Experts of a small language model: 81.7M parameters, a softmax router.
Below are experts of layer 4 (counted from 0) of a mixture-of-experts language model. Rows are named router (the router's row for the expert), gate (a neuron's input weights, with its number), up (a neuron's input weights, with its number) and show model dimensions 0-191. Each number is 128 + 32 x the weight over its row's rms, rounded and kept within 0 to 255. Numbers have three digits each.
After each expert's rows: a language model's description of what the expert responds to. This comes from a sample of Wikipedia text that the model never trained on.

# expert 20
router:104102121173171147112127114143137152116154179110144096133136126098158062151156103120080097111136085123174158115132176076072141134090137128128120134178068089141134155159097086128157154146129165148145107121135174131115113153092114132150151152148181151080157174174155122175165096124163073089147090130105102148092105116106126140184095112138128096148090216153149043111133112114145114116121180150108186120142132104094132123113107106104112153201130073130060087084121110112155115097083110169164118173051096168169115104202143060078141106189085127100093148085176185118113093110149078152
gate2:153167116082162144152117134138156080117135118112102108141177157094153114127088114125143148142132176140127116116130156090142089147142111159122141201114150164113151059178133140111111165092151155137139085166168150147082098110142101115183119135104208115183128100166166077098119117202112159099069148156119082120137107113142110131136125076080157106088087106130110109145120135080113104184185127114141208119051143173106079209149146146147102113141145152088113089154107136177127045052122100111049162073107102086072149165151154085122139150146117157117111087155113175080165105118166155130
up2:054193158165108092100096141127118156132164104128190052162110142174122174120151151130118095102094152138197158163078110160151158129114119060133135130185105146141165121140128136093138161135099220152100120116125053152110103116079169147107100098167090112110172106171106136180132141121158124075164110142070161139141184103114129140170108127122149176107092134161141098163156169131112135067075131099163105142134159058089147171143120151097111128153102123143106054181144108117103131224110177171174110142160130128162118177068117086120124124146086144090093127119106158080045175105080122227
What it handles: Place names. Place-name pieces and direction words after of, in, near, such as -ville, -bury, Saint, north, Memphis, and French commune names.

# expert 13
router:069105129130158140145175095128099159115103130153148051136177193155099126150184159068130135097163132155146093097116099078097122108138149067142119104221078147149107103201159173081168118149088147107101111137102143107102136115186187072119138112119202134153151110132087124096112149162115161139137130106212132097101138178122127071156144155149054168162164102085131121062191130074111130140146154111151138114075077142098164146118168059075069064130156176157184160123084110132165118131165114140110181115146128106173158161102129105130113107158139133149170163168081121111153094104218125107
gate0:114159147127128128094127157094151112130173124093088209127187130158146169118206097121116137062134107112111160108166132076105041092127152074144101106174140156125137115111163127119133097092092142113150149098099108162122105114159091136113098156189194127149129149106036121110174156109165105149063141139114164161101053146073175090154099142128127096108202119087113099087083137137058144151208181137141050171097061076113156129126112156136169036139105133165104154169104112096145157130119144125123121127155120084169108136082155125178144118154119146138080076129144153129148166173179067104
up0:090107101144093112069121083110122152117163201134123168158124128152138113120071111125050163168061118128113177101116083176049107096110085155167087141132078110088156139090137143114120093178086168137122093114157072050136093152130096162095158129085152177144127132136086130155144111120133185084035117135109145156137101111122132120151099100138132150095110101109071143095092099118134128155088106129153117090152149106128103099159124124100097111148141105112092126175162114059086196166142159127169099129142179150183121155119100167165167164088144144127140137158095133177104080138119094091
What it handles: Table cells and measurements. Pipe separators, plus and minus signs, and numbers in tables and infobox heights, such as 5 ft 11+1⁄2 and −3.

# expert 25
router:123129168104149154136163163135089088167117140070179109054094141089172166114179114153187197093164156131119141110123161121119122103209135139120118051111131166143155130071119098094097132137168128118115093098135161080147134120066193146159072114091102120145069100128127096113107155119120120154177170077132172101218097146072095128128143120074168138177136123145087201116077119154071104133122105108107149116149153149112136119170116130110138164089077148151134148124212139113102106161113128125149128093105080112127109139193119122160121192145142095134189124174140117073124150143127152105
gate2:195113109084138152152106127181107152140096166142147123136172173209154143115107150112139154119107151068168192120175102217145117110090122156134080101125163088154139127112153136165134140080104122106134099107150073102114126110181117104082087110136112104158122135123122123049144131154188141177128209138126073141142083181145092188209111111168085139127142149100133103154180147154078080141139180123122028120131079165122179081118151180136139123131090127124105090187145119092139132146167112149165130143152053161086123098170129095178087091175130087088099146156116150100138119144126080112
up2:191145103149149128070069109142188144085168124079117138169124192097122076057101096147110099086155152148171083120093142144103102101148124138081120155062122179133155097107145145136128122126164105168166107105117159122111099086123062156095108093125081119054135073093050143061121117112134160114145147173088050054096119155129129111167134165207127087153194116125098145066120103109132151139106195110087140152175166105101167124096177108145065116097093180165163088128150092136070165110127132113093128094073121155111134106195129132082171110119142164115139153124189220107135114108115171123
What it handles: Subject pronouns and units. Subject pronouns he, she, they starting clauses, plus ordinal suffixes, en dashes and units after numbers, such as 102-d, p.m., metres.

# expert 15
router:134158101109131147114123160127134153100098132126138124100170079118100172133078111111171144115152175136102120175112153074167094119102120147105124125130142096132161107097144131123109117154067153142138098105106157117124097135133138099153115163112073126153155100114168114114101179090128163171062148062097113109198099144147128162129145173102095118116129129115086141122138120047173164143118118112136116122135144124058086097095151100133108178137113136136089083179088079224087143123113123090139130104156156201097159135195136214190148149077131155181151110083146189107111053111181154069
gate2:106106137078188123150158066139170106147141139110173087144107181106147101112165192099113131075068113060092076158134162097132113107108141082163108126112135095147130157116105108147148141148126102067106169119079181101129083110120145186239086154079131133105114149150142126138088119128110120144119157129159144168113134107165085197125131137149159074092125204095135134117132145173135146149135137132154104119110099155101157162090168102149145075160156159149091144153108196136153167100131110111118131107135127152159097077171149127138120120167122090159078117100066172131132149062128080130
up2:199163104151149108146112164108100071133101088113106067148161128046127208127119137152132104134100139202175197111128122118136129106109069158143149227157143202090112085145169157149083147127131115168034095133142079061124117126118120169149095093158159117124094128112100179141134158127158170139130102108145111064116117151107108060169157149156091130076118119089104141145062127116139129077158094117114108118153076140105131096123132134071147135155075122174156138153156090110152137113110153129126170095194174101126113145088123172152101157099145117133156164166135104141099148113163138151
What it handles: Sports seasons and events. Nouns and years for seasons, rounds and competitions after "the", such as final, season, medal, semi-finals, 2024–25.

# expert 23
router:121079174138137189167151046165114125109096167080093168116086150137169164170170206150146118168142113180135110189145123173135119095119073164144160122182107093163096126112128151134127108124133098104073134084144162141100137118064062059140162144141087176129158158150136172113146135130113181102138134190193095094152150109131105160071109090098158134170119137124132105132112164121097162172151115171134107092142130092147138063168087100134100119087068091133124118152153210159156115158108198150178155136154060179060130145121187092134132110064139127098083172148129129143105197130140163096
gate2:131146056158131181083117112124131114137070158133152194142172060162114144109111108209123106148128140159135138063108132147110162109122112058166078110043118107134121104154105161107133118122114156113120137133155147158118175125116094082064122117147127170070085138117104127178082127154145127100126146079118154123160107128128137113168135089137144134148112165087111163122131150064149110169133115131150116106104138149141131171132190110112148145070107090164145152158156085100103144120141195185129115119149185113117155146144115140156188148165070156137120140090103127127102116046143126098
up2:187137071113099149090137099126095134157057169133166185108117085139136132153115138194124131116162158184129157107049161146065158129162097058127071148025096127138093151110083112129100086137160118126091091109154157168164179151146119143118094166156168154102161203140084118170102172143104109119093164098150160092127149080118161165161172140141130134152105141101118148101136196144142059120096079136153130106125109149159176137125142095105106164108115105130072159159111135158070150127142163164107062104117160102150148122126096140145141178168095118115121130084103136105137131086170093135
What it handles: Line starts, list markup. Line breaks, list dashes, table pipes and == heading markers opening a new line in infoboxes, lists and tables.

# expert 27
router:167139163095132126142133110125104133090083169107086101160129099078131140096120161087149089109155156130092132102141087085162166136104079200129130076104070111101113101135104151164093147165128116122153169186131142117091168128131149146149150149095158122130108086113104123142137129118170091139161093145121097097187150099137114128131135125148057091181156092155195141104122110082089129128141095090157112146165090148169189139152175115105113145089139115120113078143118114132080189118139139042111153152116186106126091141182132142151104128107141099129107166159090069124145115074151215157
gate1:084095170134122101142098130127105116065118107138125096157190118138125136114115085140114120142144177108101181145191143079109144086175124167138166106144140111127096070065151105139175108147152109124142153086158179117096144118122116146093075069106117078146153088146107062138129126140084148168145080176214118135128069141121149066130160119123143123171199226124142110158163072122119100118148170148060180173136146069149141158151164134138155085093099159113160102117080144058215131107165073174142145102194059122075115133076117124183125174104074127105099101102150127138127133102109111181
up1:076147119128069167093163121125151111189116211115145153124109141090130110176139132096095106156161124118166081106136091169113101125158130140088194132025132137165116185112140157172151119115128157132170119103125124165141093135127106109120099133166148156118178169164120191149093086124120182129212138137133082134159076093159128121113140182118087153166089128100129130152116119112102129137070101165094048120126114121133147100098148116119041168101091120124130095146141060165183177098188166156117126205083098086111170115128118174104058116124124135153150116149179137202101130140160166138
What it handles: Introducers of lists, names. Colons, as, including, like, and the first piece of a name after a country code or label, as in performers:, played as.

# expert 16
router:126122083129117122146129137116136170102173134124098059118103133172168113092161105104096135127111124144105097108211129167098187105027055142079142085163150167068171118169178144173203098116107079096198110126155123143154076146097176154169149117088134113091167127121139117145189129160142113162117182141150143151157144103145061114153090141176054140147142110159098054120105130150085155127085145175161116087183088144135096096114118115147110142162095152104121132115138097112172093165128136126149062135122146143127125121118187115118120099138095087083120150118158124150097149061126144114
gate3:137122099174140200089072138054142139112195104117188128060168144156182099143045154114157076164131132178147177105120125116160115124082128138148142120129068191096096142085173132179152121173160096126082130145070167156122152175111116171156129149157174135085164112174152148160168163184168118106122103124130143148081142182117151123091167158198123129168057066150114124163098154134104097173114084138170170117146100142149125148080089099092113090078131123139151145132154149116117091124121075122146114152140124178143103077132078101081123162150165085102148104136102137125154160093136157149
up3:073144109140134096124153056083126135112129105185176095150103126124130143172078126110154106087171151158151075143162145121110132088127133163094138069125173148138149134115116066142162134136130148117142114079142089095147171150102105159140175194115151168151162112161097199142183125208153188204065053135116190139177146148091146090126133104103107074123127165139145113118147128131171191138151123103154170076143142093101117124137084126136150104117163177145132115135116132050137155120036135138141168151106136175117143150098199083161046115137153151123125118134140151133125138146104162125
What it handles: Acronym and name fragments. Capital-letter pieces inside acronyms and organization or proper names, such as FFER-J, CONVIV-IR, Sirius-X-M, Order of Mer-it.

# expert 24
router:097101078130145135122119149154118155128114148123136129123148100150126090085101129186085192085112122121148146142140123165118159191214068029194158131129137115144128093098154117137108107100099129145125132157134080155088131199172155091164131145125100116184150139123096119140143174156170151089140152156089112132137173132094127151169051100136101142130167115155136135102162121157089158172100142125155134135142125123174207142114188127152122175117105156130097096137109140118146124144161134149202206099168165121127093133111122093138094157183145144132099171102102166094175159130144140074
gate1:166136103017121147191146136112120140132081126121202098094129180128160158135152117126119156151109123080119121109132144102134159158141122103163122156103119101131095061094215124104134091083152158034131087147144164104117143088172178146047111106078172149104165143100119109107081165184153123130124123187132095152159106094152142100111132105145126127168080135138143135109144093168108134136146121170186159104135115135143160157107142101104169175126140134186122110129049128116138128064114111149168173121165095124089125076133109132155061116242093086084131109120095198121107127198182143097
up1:121151117156105114105125099150065110160082121155095145166133155182084186064111117106133146191105130146109129100164109160118175134144136121062129118113150126130139122167105137112105101094089097168141140080191080108114072160134079170156141076129133026102127126114125148158170117156168121075164146139134119097114106091099114154158152219194137117082190113149130101153102123149126124100080131110102186103059088146110120083131162178163083117069122148129117148115255168171162129146154124077144122167111079089163119153126151165143150133140142145108116145118149085124122127097035124141
What it handles: Of, for, table pipes. The preposition of after head nouns, plus for, about, between, and column pipes in election and results tables, as in passage of.

# expert 8
router:100128126152128065136150121162122130082117134149120178134146157128119151124094167130080102208071130075120160114131171165082148082131162163143165112152107137125066140112194171093110100097154123097152126115136153096154107095140088108151119094148140176048096164116135132099137110080129078132187142174053090157122120181137114151102159155119100105076139063155168100155140083104155170103120128081131144136054139115108123122079116206128175060140117134081146098079159141172193077119086181116107102149139154149100162131125142171081146115143172126151109220164185131119161182159155133169
gate2:078166114159127160124122166155135144137065098075119190132129106176152105116116106162161123127142180064093166157119089108133071219086076044100116135161072092136134139145145105086132124157180140104089113157083093055122150097128103125228163155150136153126070121149128116119137136115108136097135160137132234131102122102076102144150108155137173194088081137077126121111059121136143112064135122163109147173152089158153144087109119144195155170072140137177060120091073128132162133163162113154091136174171154133152124117095150117156174118146082124085178175105148083119120129133125135091
up2:140135148114116084179115129160113112122127138170148124075167181117111161143091158075125129135127053168137096137080175074083126093134167116119177146107178157092130097131151154153128139090089139131141155113154159164173130112129169162074149072100115154108091131118114117104122141126150109120128097131120119075137194161087104120187185113139147118128090095148104118177090125077140110142088113152122114073148180084083141142108183113026154068172096132138172156130172133098151144085132107131172126123117131106137118209195103128089099130149142133212097144128098193147161205115127049167
What it handles: Coordinating conjunctions, commas. The words and, or, but, & and list commas or semicolons joining items, as in "textiles and daily necessities" or numbered lists.

# expert 26
router:157152128119148144114177138155148137112195123103126121084113112093059108120116153125104107113127118185158162125145110132096088144030137105127112137099143125127067129176102117138126104159083182158139109112097099116127115136096171149131156124149162144097097137150099159164128156122067106093134149151103120115071178119173155192205147129117113177154104096089116120102105093145104179133153133132134095146103069155131133095098145156141113145066176148077138138153090155124120092160134121131098091093162148150066128125114125145132096105138095134123133144128138207150112081126124092148
gate2:188108151139154112129142102107155147178053068177172156146164128121196197107140093113157119124117102132115159095125163163135163125138143174119150125072150148104193114146133137089147096147143092107136107196072163128148142160172156161107173172168071165111205144092154056118161115132133083114138148152088191115149158101161221109132132119074098125172143131136139111113169131137092129136168130104124053097097117166113151136159116129115114124162146088148181131188114139154156096106134131121122138137166129142147081073174140134144158118104129102125113110079149096179133186103197158078
up2:165103148114126141091103104138108207115102099131101096133060143168158165140148105133094166103124107122085119079119139138059156090105095103136141097121094105071151108123149179111098134116160170110119095117152075080161134109119133078122150098145147188116116089147108148147173134155132158135167077080094148156106089135108160086062133107175129111095060087121110118144097034041086127182157190127141122072145105168087123117137114148170117047171103079152161098109119172064101121058111119168061180089149141144093154108138135120116144114123121150138096138067128073120174098127123135119
What it handles: Table spaces, infobox fields. Blank spaces in table cells after pipes or before numbers, plus infobox field names like Born, Genus, Coordinates, Country.

# expert 22
router:163083137122144110106173118104092114105129150124115115117111149161120129112156141137161146132115118134077140095149160170135174061110109112170139146102139103120160109090156105087156131129122133131092138098117135134096163080096097127153100144132149129131104109086168118145192170093136102137136093099120117094096079142118108151098101185144115147083151171158064161106108098142171169119123113084111099137117061172166139128132063130179139113209147126076166106122138151147100125121133131156118123204153106106124175141135113093110084111134168123153131161068193116115104096103122195132
gate2:070181076177113147125109182156087124132144112140187141117069115149123150151159116181177158122147141148133140113072150146163119115126114139091098191129165172117148142159115083140091079149131159138112193094044154174097131132150112131104194155073171177173163122107155143118138130164141106129140202163133136186148073117146126152103079104105156165154105174156145073178150102166112207098144159117155110155147110139161176142060180111150141097105108177159151115086086093150089116126106151176063195133090132122092136123157168107099162150134089130125102156097121142121184106161150067112
up2:097107073194089102147096221063095100145169121046134084113148144124125147178100096131124144129168100162157117131077170154100113190069132125107149102060051160125125131098113142138159105136138154131127134112130068166115138073201093136101128123101094211164141102076142116108082187166158140158168195135133115171128120147105108223101136135094221131127158147100113140152159115161107141133129132139183138129118090150144168132106194088167158122138120173101083144167081180082150104223114156105079184162125096135104181139113110103118134137125087054112141159152096114126144180145155154109
What it handles: Indefinite articles and determiners. The words a, an, any, another, each, every, one, plus degree and minute signs in coordinates and section-heading breaks.

# expert 6
router:169133111103085216121136119119105145125113065230133101114129075184087112108085126096066110085089150139157158169141170101175087108209144139145170150102185112135108155143063115114137113144155096126176184203128101103185123078155091075134175107163153127138146099117119074069160096114121165132077061115130126138098155121099135120147092086148088086075113157114126122081129104151140159182082125157140130053157137126139186063102178140133127116156175185116114177106141127142114101146104137123178114145148141172085075140096147183106136140126115178109111082122079127153146170097090133086
gate20:124092161107175075129136145117088156112143107165081121140120117088104181118164147086137076174115094079160148169122113134128092158164098139096103140113204156171112123085151143136105195098125102097112112086152121086075072128149140141127150171158048101111127112200166139138160106146122101134131146095188179169129146141149118138124164132132128142120113091132124124085170125075163155118114111141156149059152145137196105112095070077091116128096139150168083154136148132127131122068173087133151119089153144109161071180134148107115174154171149137146146121101129182101091112108118190095
up20:059174185174127120131155167166141041130156105117137158109132128144068123111126147108184178098088152130157156118122159138099186139154136118129119128132116162119124116104103102120160134143087114157138159155143094125114140114184162127139174154077118120070127082169093092101127154148138108114131118135175171103085142163183136176151133072140110095184120116144098189125114156113199177096141061133110156106134149146093141113118114122127087165145081131101207051161140066113096086138157105115173126136127123086074135062138117068149152108115139096130163149139177139163165126138188110114
What it handles: Row cells, place-name heads. Table pipes after team or person names in sports rows, and head nouns of institutions and places such as Street, Stadium, Railway, Records.

# expert 10
router:148122127161170075126086120143140127125132122048107082095071152083121138218155091121089087094131089122167182160157129144179050181142096105071087105141099078101107164138075082075107096071192123146103140120068133081122087107103120164114096106117110152170091150118182142075108158170153141108119134118099131234108120139047119158130142029160124146098153121118155161099129103163160085154106091125153155150096063129162127116067083145063160132142185084140102139137127133133161131103057135106103139134097133127111100138142127125148076151171146146127126106179112150152083110118081172151
gate2:114148084141118122206166145150104133159200141151092132141140121107158145135138102180163157124108126139108155100123119146055089169160150128145135099110139156182140162166153146154125152103080133141145140077119146096142151129119108119163150119160129135094190090148144135076098130121138149160158108111146124202121154151094134137202148140138134140159092127134128185132168085072141185170129138112164123142099127150171150174099100150127093131144134095092107110121156085128128116165118111135089095071171124055172148116203099149129082098125104141140115089177058170100083109135152162125
up2:138157181147114094118144147116149132020086123148136156112105202180132130133136121143134116148112114118165154126107104073131151086143214132107168138108102136126087117089128141143131129140171158114135112130123088134092134123141126188107173094161122144155102164121097183188083144146128148155162172112062133088156108079159159064154115130096140131063113093178157069154123128154172102094165120099115127120152120108215140101079136136148186155094167174113125108108157155146085182088173133096138103145146145158122103176096145164139121188128164190094098160156156107123105154124100090133
What it handles: Word-initial letter pieces. Opening one or two letters of a word split into pieces, often a capital or hyphen-joined piece, such as P-igeon, -c-oloured, Meth-od.

# expert 21
router:099106079154142136105074114127110168153170151088121161125131084090092133109161135174117082108164146151132133087119104154054116143141176163098097106119116121160155160139166076132126116104169068173116183148216094181128162124158106182151108126101165123088150112130158136102124160126127085133145121127110171134091107114149151116123160103129144126147119154106154070117142195130156146129109140164146128092157147159123097086147147126145124170181060122128119112128093113146123086158098114150129102169067115093162183093165149156071132105154130110097161103125104238101108126147141107118
gate2:142100097158143130112136140088124159185079099146126168112152127065142169154165102168086105117106137102134139142130153155100121081096149128129057122125164139156134157125161073103107143131092109166136142121145102069158097110103133118118098162154163057132087162109123168111111131153130140158120116178143125160127120209122163195116091138119145105085179095115118123125112120115115085140127128109175149181157175112124111147118140144054145153115136145092115156084081138136117121163122134188140118052138106102162159137141102143193175172170109153171161114148155154104141101126129138178
up2:110147107118131148140182145083051110182127123116137176056097113143097097095094075142148128083131083116117104131145129081124106086130124127088186106122119151057110131042149181161088099143113166145103111117120125146142160076129116123152141175161088134106086100199069112081108137128090143089135130144115095134134133126169098118106127104137125154153102133138098125123139095075112128118100124140120141136085169146115179117057106121089144108134161129137149170210137145120142129105180088144143090152140116164090155141079160137114090110087115135111092109077099143090126102160086082146
What it handles: Title and name words. Words and pieces inside song, album, show and band titles or names, often in tables, as in You Only Live Twice, Eat Me, Defying Gravity.

# expert 3
router:142105090104112135065121127102103175152138112139161145184133149125132149138148129137095077192152099156095079115116101101121165124133068098198110130161128160150115081141080119129104082109138107099094077105206128168097100148168091143127157072146167151134081057127105088183132091149093172100095184114106091124086150118116141123126101095140188099100053085077067153083138074183146077106204130143071106163165071171127086140097122095068129113141147120146152156110149127141161146182110154161115170043121144179158114086065169144174152134106118155121077064128096184089180111128103114143
gate2:136116157112146118115142115139106144140079105113090092126110145075056123091142148145137196129056125114150097148056129118104137173118093120114063113168133146116152108182136199174131158151122113119192135129116127124124134063111111140128080094152148183128047143103133121080092180178124125096102089124135175139114209125143117083158152106158127117091077145145128150199161140132114192121092097122177102065130160141131088106141126097145163092178160121105165101097112145105116145094144146077119053083114098112126131158139090075156122108121124150114122150083157127156103086145173115118
up2:150117163112164118118110112187102166163163129174115151129173138092111121175098110138147109075108202121126109076122119129192098115105097154127137085157112138127106170148095113150130119135184179140111130152171141136146147102031171082124174121067129168079170074165149103119177130131060119089092118120114098097056115131195161107163097153108081116147092134097135184089114150108125090049124144073152115099096117156156123175182168119150151170109206152141172153186112099115139109147105128194149144126130132146170137130102175133170117127066128137144113104106109107085157094109119119157
What it handles: Verbs after to/modals. The word to, modal verbs, and verb stems after to or not, as in attempted to determine, would, could, can, not.

# expert 12
router:131072128134190111177139162165109164119152164136045175137081113109087156110164172129144128111138173156144119125092146094143183121132149116133139160166155186174149158139090154098139146092146042140108094089076118062104109145087161122094116116157121170131153166151136169100146125137117134126155123102122111117117102185124137065117175099142179158094112142181127128166113094124142131162107099116068121194126094127191158143069096111122178131131094132192068102130178114147179111072080106117126083104214111101134141142079148111155146051115140112107115191077159139118173121170099160088
gate1:083067099088158138131115150120149105137094149145158131087120219129124125084145101102170185086107117109118109157163096096127171150123118173124141171131128175122169108094144106145116133130105134146122117079117129147105063059113134170118141105120104194160183036145080087081061057104109122130108158135185127054132144045138097122111182105129118122127165153146091165091166165149145163122156152075143120126161114148192179058066128159127162089097121076110133118162132166098162087166120171158123138104147147175103151091143129158150136065157117125128091116138112112109129128184161121191
up1:179202118112094120142108129137114144133150156086085134181162122105138108134168097140043153132190171168091182173137099113132094098094114103132056119095198117095156104137132133046075144145105137115024109105106180089105162141141088115172135138144093133074161167137090097074220102072072131152093128076103103168120168171133144096123149165122131131122066164136077100137155090166085128158128096192064137143085175158119099110160144096116152124096135145131145185113155137121152110100155115131102113182107098085112090094091149121224075148096114142130142109093124124148115143114118133164
What it handles: Brackets, quotes, hyphens. Opening parentheses, quotes and brackets, word-joining hyphens, and row-ending pipes in tables and chemistry or LaTeX text, as in co-owned, German-born.

# expert 31
router:166133141117151129109118135133150138155159135106076150167095131092134126148153095071107111113116127156137151113136121136183169159141120117075145097143195112160180153173104128147107190077071185149094153112126143169132090121138095125171129162210059111161104055150125167146094127180091119074063126143099109137146082108113145096118076076116161137084144120127067147053161097134146187151148133155155072126110139134121180151141156172080098129103172140088132115073123149137102118165083089127070119166168128141156156094183143123170131099154159075143147153147106180098223116202107124119
gate3:171119113121119135113154147189120131188147145154138131114128137113135156187133142107128164142174064094133184123135156148132174127166184114130134111118096107126090130163125197113117131123136110142135163144161169128092118132136108194099168131177147137129143122181151145120093155085097144164104109107155172132120130144128132148133133077137149144105040145148183235079066162154092096138130105156135154191104096184117110142125095169089167133074125147144132114120098168107050106116125122121192191159143074135146110122159146104150175124125134170143167071157139096166147169127121081150
up3:114078107158121164096110117156108123093141136171085153158196070085168134134155123132150117130120125138111091113138097131124114155123137151101099093117130112130149142126138114149118156080153165130150090115130172146188143113126166139079117124121122144093133134142158171167116102098171116146134099088174093080166120136094140104065118175155107148118080098101169139115138069155160152176125144068187131135131122201054154089149084119103169134145114118135085128120090151186173086123078161131154084104097122151199173084083107113165086098162135130189165115146147141175115095138130110099
What it handles: Nouns after possessives. Common nouns or their first pieces after the, his, their, its, such as career, debut, father, city, his rep-ut-ation.

# expert 2
router:098095091124125140134121106127067083112115134146105105163157142110100109206113147103110122148143074068132128140095167056116147098131172085174149161102125029133156136143100092109159176129107142162079111172121112115126163105120098108157104137167123105154110109119051120180141058127040150087171134168186127076083086095122168113122104145108122140081072137113177095123144144084149163110198172140127190084141121049113098160095093119083132142183112148086072127149069132068088135113104096101132127100159102096179129111114126148134095146121154152128136142207125151085132114183161138122
gate2:109141143091104087091093145086135137066151112057098129115117136126198104085099112144102144089129166120159126109123131145114113011116166132197124146133133171094106156087113084090069148102167082157142095153100116120167150150146178161139148141110107109101191114211089114154123155126111148102128108091128111162086147125096199114125177144169109077156093140167163112168072072166116105112107085154144092131112111120107162112091150168110112148096098165159072124165104158130117165145185141188144125128159119139137135165152052169107117097111083140142120194103120121164087126158106083170
up2:133192096099154109194117163112109103112132120144098122185134158184164124152041142148132051165105124094141091110133150148186146112152156097169111128153146130159108145148107105108109085107154145154123149117113114091110153128138123157135152152145094146102135133135160093110122172106112192141144134077109097136139107105115151135111133091083163113129132148148048108115092156117133120172091098072096130124142155097069126107099128164142122086063147083136172090145115135101129075163046115139151128159157152136146150112126101107106153118122104142121132169138159166153147102142153128101
What it handles: Foreign function words, adverbs. Function words in French, Spanish, German titles (de, la, und, von), plus adverbs and word pieces after was/is, like widely, suff.

# expert 0
router:154146149138108118098103108109082135092114144116168122127075158099151145168157127169101089094141105135121094175155105144135151145125195111131196166164111094163127180136121092198107155194128174171125155118138166188136126142167141104128161077118111115150082100134121131163074053109189162103153096117093165109187108091184127104160126155111160138146193083188107113087162143140074058060159187123084104168162087138164126077144088131152093141177128098138130111167108184115142114144136091126149068168098086092123136113168111087114102150183091191140151168105130145114145143136182088128
gate20:173153105096134141170101171145113094132123113114113137146158126189141065132122078164166098169106122104157176121154185120163125111170154138133115153118199106149137137173089162160115080195112143175121157185101111055121127111137126084055126169176125137129104206086131180200129118073127142086154081109181172165112130164153103098123161127158132156096129123138160155085073129072073104066135092157078181143127090127124127102155118123117115153168162073133099102141077077117136065106157123135104136193118064126094106159150106110140135130147089141130138081095154115129156127124115130148
up20:139047113096138138117170082154116108129104145158125131108150150146108152161138141095174172146117102125137083173115117079152130182126086123173122173107137157110042173145173122111133116193115114126087166126122128178137158140160148168173175083139114186102101074105191128072104108174110130065115065118125160113121161128113079177156159132133096097108165062145125089116156106141125119155099129161127123138131164132113108184066147095142130108142120193130123159131082107116130129176151130141177117135186173127151139086074203115110219153098143185155085113097109119158125153090102147115
What it handles: Non-English name fragments. Word pieces inside romanized Asian and other foreign names, such as Liu X-iny-u, Komus-ub-i, Ch-u, Mir-za, Gump-ung.

# expert 7
router:139178081119025087129115092125115123145164097155149128230160131161108125142171134187147081101114103057202155115151139098072181112078120120165075091114152092152101168081116070129122146112128145144139142124068190157110088129163120103129096075166092124136147162102100093181174115122127100171109110155172137162188121114122095130110107099110123150169107172104093091140075157097095046138163169115185092121111153157143181140214157139155124129146124136133101089103178121100076119158136107126088142156077090155105106159092132138040105192127133114122136149142167116131153176126105093141
gate2:160133170077168194111161122074169087112113155117148119130187108135093110139196137133134085140164091112079160088178133161108128116157158138128156157130084123141097150150069102180162161147125115097113138106184071096120127111115073110115092163100123139152110155135164108147138141154100119112118132067058091082129106154165069148107143147143197164065170061121095125063113149057115114137109128081110137154092103119139175100124125156103145110161114092137110096154114129112160130098134194141093109056072133078192133149097169087108139085143111094138094099074087124082095151167123096110
up2:140161119129152228158150120129126116111097220086102193194114116103156155076095138124148131106111137161119173151184177095183162100121142082103115146079065148097130154191081152142146179183124095124170112124137095102156109119141122162123117137068139099160106085190126124175105144105139037121142148165069101145100127118169166115104094109099112166064135130121104113116113092104128114118115100145155178135124121117057136132159201138160134087107125165111117093132132065086066116156129128121123116126101154112096136141117169136120129064128140145125157118164153110099072136063171161121
What it handles: Personal name pieces. Given names and the second or later word pieces of personal surnames, such as John, William, Alfon-so, Her-bert, Václ-av.

# expert 28
router:088155110086087125149188167160140153167098142150151112080108143172134182115104075132079157144122099167122152126092078147101117129147062151180074154142128189162180129155130136181179107166123106166088121122095094172131161112155157158090102144106147095129112170104072092104141147089134075108155132132120101081156162060148111091117125157190162168163145154173187154186108140149120127089118154141089187130174149175143078166094107089175176091089094139114141150107185053132135122104175133129082142175110108157149127140205157110110155129128164172072120151079124118127104152106084112156
gate1:137178092136148105169151179134146096139213141199210112109164143147135121168117151183136060104198114101132137161120127151101129103085118148114099152129132158099128169124193139121153118122157105149123155118143078146167186136110100139182114129138136060114141076086149133117192087044084074128141126115124145137145139173138104151117159159157168150101143182131102177125145153079134139171179101133104125078086167120197093117119132112145140152083111141080168201124114109109123153095175124120086143123147138099167139110054059108154155078090131177128164112110118125158115101054112117106
up1:158112146112148210092064074153112080122069085105135189125130111220071159102132135114124160183086105133170082107122101082162175134115109133139160074088113141155108120086112151139116160099069135112123129140087097085042117100087165134104155150158136131150109151153082154151072086194158152165163131105123142105140150133185105162114087142085135124133063139166166112126104178179188142097137121117207168115157132104061111168092076164097121145177184056200125104142105136127115100119116150147071097116141149136149116146119132173065114130152106124203116131142106117118164134185159195123
What it handles: Relative pronouns and conjunctions. Clause-opening words such as that, which, who, when, until, plus numbers and decimals in statistics tables and ISBNs.

# expert 1
router:116139147116100097154116151104075164096106150130132082105074159136205089142073136172086136164111198100099086103063154158105145128112143157158162157094146106086152133105086117090096174148085139130119119148101147179133134117172161133153218141134145102078139150078138154142100146142121101114108134147129136101107167109129074118107089179152197069105091145158109112140159111151136118066070166100083087100129140133113069159121109116115148162105128108107105101113129097141152118118142179161193110120073154147073155084105179120139158096146089127177105058123080139174150116090087066102
gate3:151073150052074153131129111129124089136152123150202094143116168052140140126091150142166110138081123145099090169116137102099142160189124160113102158097124098097121098130133110081121114111118126081054087157100118124103168133143154126083094082170162152146092108123142127114122173082172155091112051095141154131175137128073097187122139162155131089081047158197085143141105102109110040149204145200161101182113115127103124141129150153109127168067106050088142080144144091175135150133060124091112074122167177060113110187123165059149132150133157146144129115161086063126122133115177140138
up3:115115087182092143079113111112204178136208142102181122119161187050151132105103113118140102158144097149184123135148113093103143158144191080134136123156101145114134139078165107084175163152129163104129128146092091160028181138180145119144152076130161128132089083104191207142083143070119110115097117139126100173088076138098141109112198153122115116119130120061175152092132190112109091159193140080101156150115125171161113149124136067123149084109134150133153159089154165115126111152101101138114148116130106165095183161090120124159091138139073150101164074167115108074092092151154136097
What it handles: Year digits in dates. Leading digit groups and final digits of years after month names or in, such as 201 in 2012, 199, 202.

# expert 29
router:110084121179088141111155107131112139147120148102163130121167100081126122135178096069132121135102106104125112134131157122170099131087174081142137172186143062134108105111149146130130079144164196111248132068120135081145122112136125112155087166183140147107165129108098073133133120107106168087147092060128108137135041105092125156140154144130181160157210121165104171114158081127097106178082107152148176142100089096162057090157145134148073151133098148158179137162087094063129094123123124113118174143072118083134111116216175085158123133159134117143152133133144091098138166130152128067
gate2:100146115138112143133118103146153148099114130118136141107082099108155132184110074147156155112159103175127085129164062133114101099041133101123124102103127127180105141154131102135087124097117150088134194162160117133172172068150136124139123137214118196095133128151138099086087102155168152177134104112163093072123090167110115116085154103139121145152141130113079184133164069035192157135100139108183119095153183088126112160129111115116138108114135171186123160144096131129137130106163154106182156170108119158125116188093115150061119089113139118160121190119101152148108081124186168136
up2:076122102167095174110136137165124122162130154138168175182139088096111190159108119120135167206115155117137111183074091144160150160164203088094156103178147150095119111111110142074133161148114172101160157148081234127107098067069126165123103171122096130109055143122099200087133088154122175105099150162131139140168117145138155145112126134150147139119122099106141168099134121145123099192112205086104121091085097109105161095121140158081096159143130136110162119131157201103107158140152146089120104123131147092169147099137109130144132127115068155146094128150112131149094137179122190118
What it handles: Section heading words. First words of section or infobox headings, often after == or a dash, such as Personal life, Early, Career, See also, Major junctions.